From a checkpoint of a small mixture-of-experts model trained on Wikipedia.
Training: a variant of Adam for the experts, 349M tokens.
Below are experts of layer 10 (counted from 0) of a mixture-of-experts language model. Rows are named gate (a neuron's input weights, with its number), up (a neuron's input weights, with its number), down (a neuron's output weights, with its number) and show model dimensions 128-191. Each number is 128 + 24 x the weight over its row's rms, rounded and kept within 0 to 255. Numbers have three digits each.
Before each expert's rows: "comes before" lists some tokens at least twice as common just after its tokens as in all text. This comes from a sample of Wikipedia text that the model never trained on. Tokens count by the router's weight.

# expert 15
comes before: " a", " the", " an", " been", " be", " not"
gate2:141141103213143067121169128136097124137107130162092127108117142131140143133169111135147129141123131100147121126111134148107101115153137147112117112155154154110096097174089138099136157123126114
up2:125142100124104102145134136128116108138132129143098167140100158144171149136192090111150129109113163117126132132105159131099150142141120136143123120128119143145108095121137110151132189087104085
down2:168144085111108091160154162149113132131112117105165152086112102143121106154139157171075130134147135124132153151165088118107182096125112159144114126155163121137112108124139095124187087126120126
gate3:123136122096158135047108145121090124149138122148112195132144154139109125133099106123115105098116131133180104151102143110114108132107107119094132147099120125142134105114159126147074164151134155
up3:151119124083145101135156140126165105104172110172128145132126141131107104117145080137112153131090126146125144134128129129073111161149155147189121142132106157144136111133138113161124101120100120
down3:124141094115181094148105095140134089178185158145144156134141148034114123130136095139137147119122140151129152132127137095091107114157109132173126140114133154150091121194125130132094130137131148
gate4:139127092131149114144094133124107156128149100114161131128114135134093122095130106091109096166149126132122146137152116124127141137095104138105139133116161103117142125114127101094165113128128168
up4:160109135078158184121126168107126125143141130147131142108090164122110121151130146119088101126149116136078112148135124082093135119111101104101147150115133097089125140129142108124173148122135155
down4:138132135121087122175116133144124108151141181130129099151130173186110087119145140105128122109122137150127079141134117151129127131086104108088134135146131131133136114176167139128116153132154130
gate5:145138155123101157135156149104147099129130140163082113137092112146102130133147130169129113088133152147105137119142133171109115120148123140190134124150122155093111097149095122150119157134135108
up5:098131157151151145143165101152129107159182086145104112108134089127109129117167114113152092164118109095146157116137163155138081150182127148175109151124134153085107110194128119126144112081113129
down5:141135110122113110121135144092089147142124139100135144133134153188138130099117129161115175100177116138112135113109125122158161084087155135129088107112154132143160143112148121108136129130107161

# expert 10
comes before: " of", ",", ".", " was", " and", "s"
gate9:098083111121141076102115092113140128145151128138114151123136145094157108163125146165136153162125104141184110127144133123124110093125114139150160140121114092139126101105127154138129132147135119
up9:134132122152124082107121146102150144178125139093134114102132136126184126150147129088127152120136146150153127145144178152126102144125086120152130159126124086089105110097090117124127122123161119
down9:115132124112148136146113100167153112104118130141135135149164122109105095107146091100089103121119120106110096125133082093164130128164135136087104114139145145143102114141124157156152118136098117
gate10:130128114149136132146158143092147094114070124146121109124133102105133142171078148148125103144164095112113094147112103138143106154139142126147121144145135088124126118169143096157163147099110157
up10:135114137102087127097119131128147129099184112132161150115106119129145152093144120098108076098104121137125100146172153145146139108094098126106085104114102125136125124102098129112111082163101121
down10:132121141102131132099110138096163102095108115166120163140095107085134102107092129147112111101121128088108152167108154135136144113131153126133134140104146089142125113129106132091158100123165095
gate11:093137113143100121103123137153108127145138122128132145115196128113114124113121115155149143137088112143127134128088125060127145121174105150116146134084131139144128074126159097133151111145158117
up11:163139115099129119107115126132146134131142145165141136105139129124145101126146125170118138096057130115137107113101129125131156109094112128120156134111114112110142145115134117176150108115109109
down11:170098133135132135118147147082114151136139135108142087153094157138079130123118130127122127121192116123114125109109140108138127077113110138119132104118123083079117136143143125098146129105126153
gate12:132090105112124125136121112060118122158088147109101160122140173115125094175141122154132146083144151125092110102113116161133146105097079108120135133154123117140096119152133144138192079159151153
up12:151156101142139086134143142148153108137113114146133129132103110114112143106128144117139176183162099093110159113159095149140170180118148116150133151157098116113154138158169136186129171087093129
down12:148159124136127104123130164105114189135110115117119125155131151195151185095125145105130134135140117138132104137121146132154171120124148093135121129087134205183121122133149147141128119204128130

# expert 11
comes before: " |", " of", " in", " to", ":", "."
gate2:141194094150150143166180157117092132154077105130141113143116149154109165144143118154135123144102136157136100174115084120126110111118112156123095126155161075144123102121150100104149171175203115
up2:123125133151158080173118114106097170129076122147143142119164117124113107138128111107096116126123133171147109077152148166161150132123164080120103109106106152118096150134134140155119150134105155
down2:119101136119141098107150139113142118136148101128125124109113162091135111090141132155092165152106120147139116148095091143130123145158139146143096141143164125133173150121158133118110116090139161
gate3:129138111112154130113134081142128130090112127153123097154112136134135121130139146145087160122114079163151129108130107163128131073092182116088086073157142124171128115133158158094091137128140131
up3:112104134133128126073102134123163125115124123161099096142147154122121144085117134133090131079134098126162116121141132103125120113121163129137103136098127154131151147142114151096141117168130109
down3:159134135170114091084137141119171138093129113151159150118155129119099137119155149140161109159127140100147165117145132112141132142149138176083139147141113067158147117154102166142143103106130123
gate4:136134132080117111117114126150131092165183127144104141132119105143111159157143109107100144151131111114157122157160113157177180131125100147119141141108149153127098098152123145142110131092146087
up4:145089135107140123159138164157134133120132092158137105113139109110146101200100120119120123137125123163154140120152117088095142141139098155109129144159138112146126118089136131127097131070132153
down4:108139133117065145134111107147141121123160112096157113150139134123109130120119124150134117113128092092123128122106141154153112100102144143121135162143145143158134139111140119138137126089101178
gate5:190120133121156154070057107099117158111091139114121134147143125163100132151128132158141105097151110133121133129141113145138123142136126101113125177123140109163140100109161095119169093112128134
up5:151122076118112136141121127145110126105169115134111139150130142138163117099109129109184119160128104148134152124177121119128119109096111123121142103079124139136126129121119139126119134134104159
down5:143138143120129110108095103097102138142122094121099172099127123155123117066144135125110107092136125112118147145144125195138134139077107139096168129098136121137115142114182107109115104117138088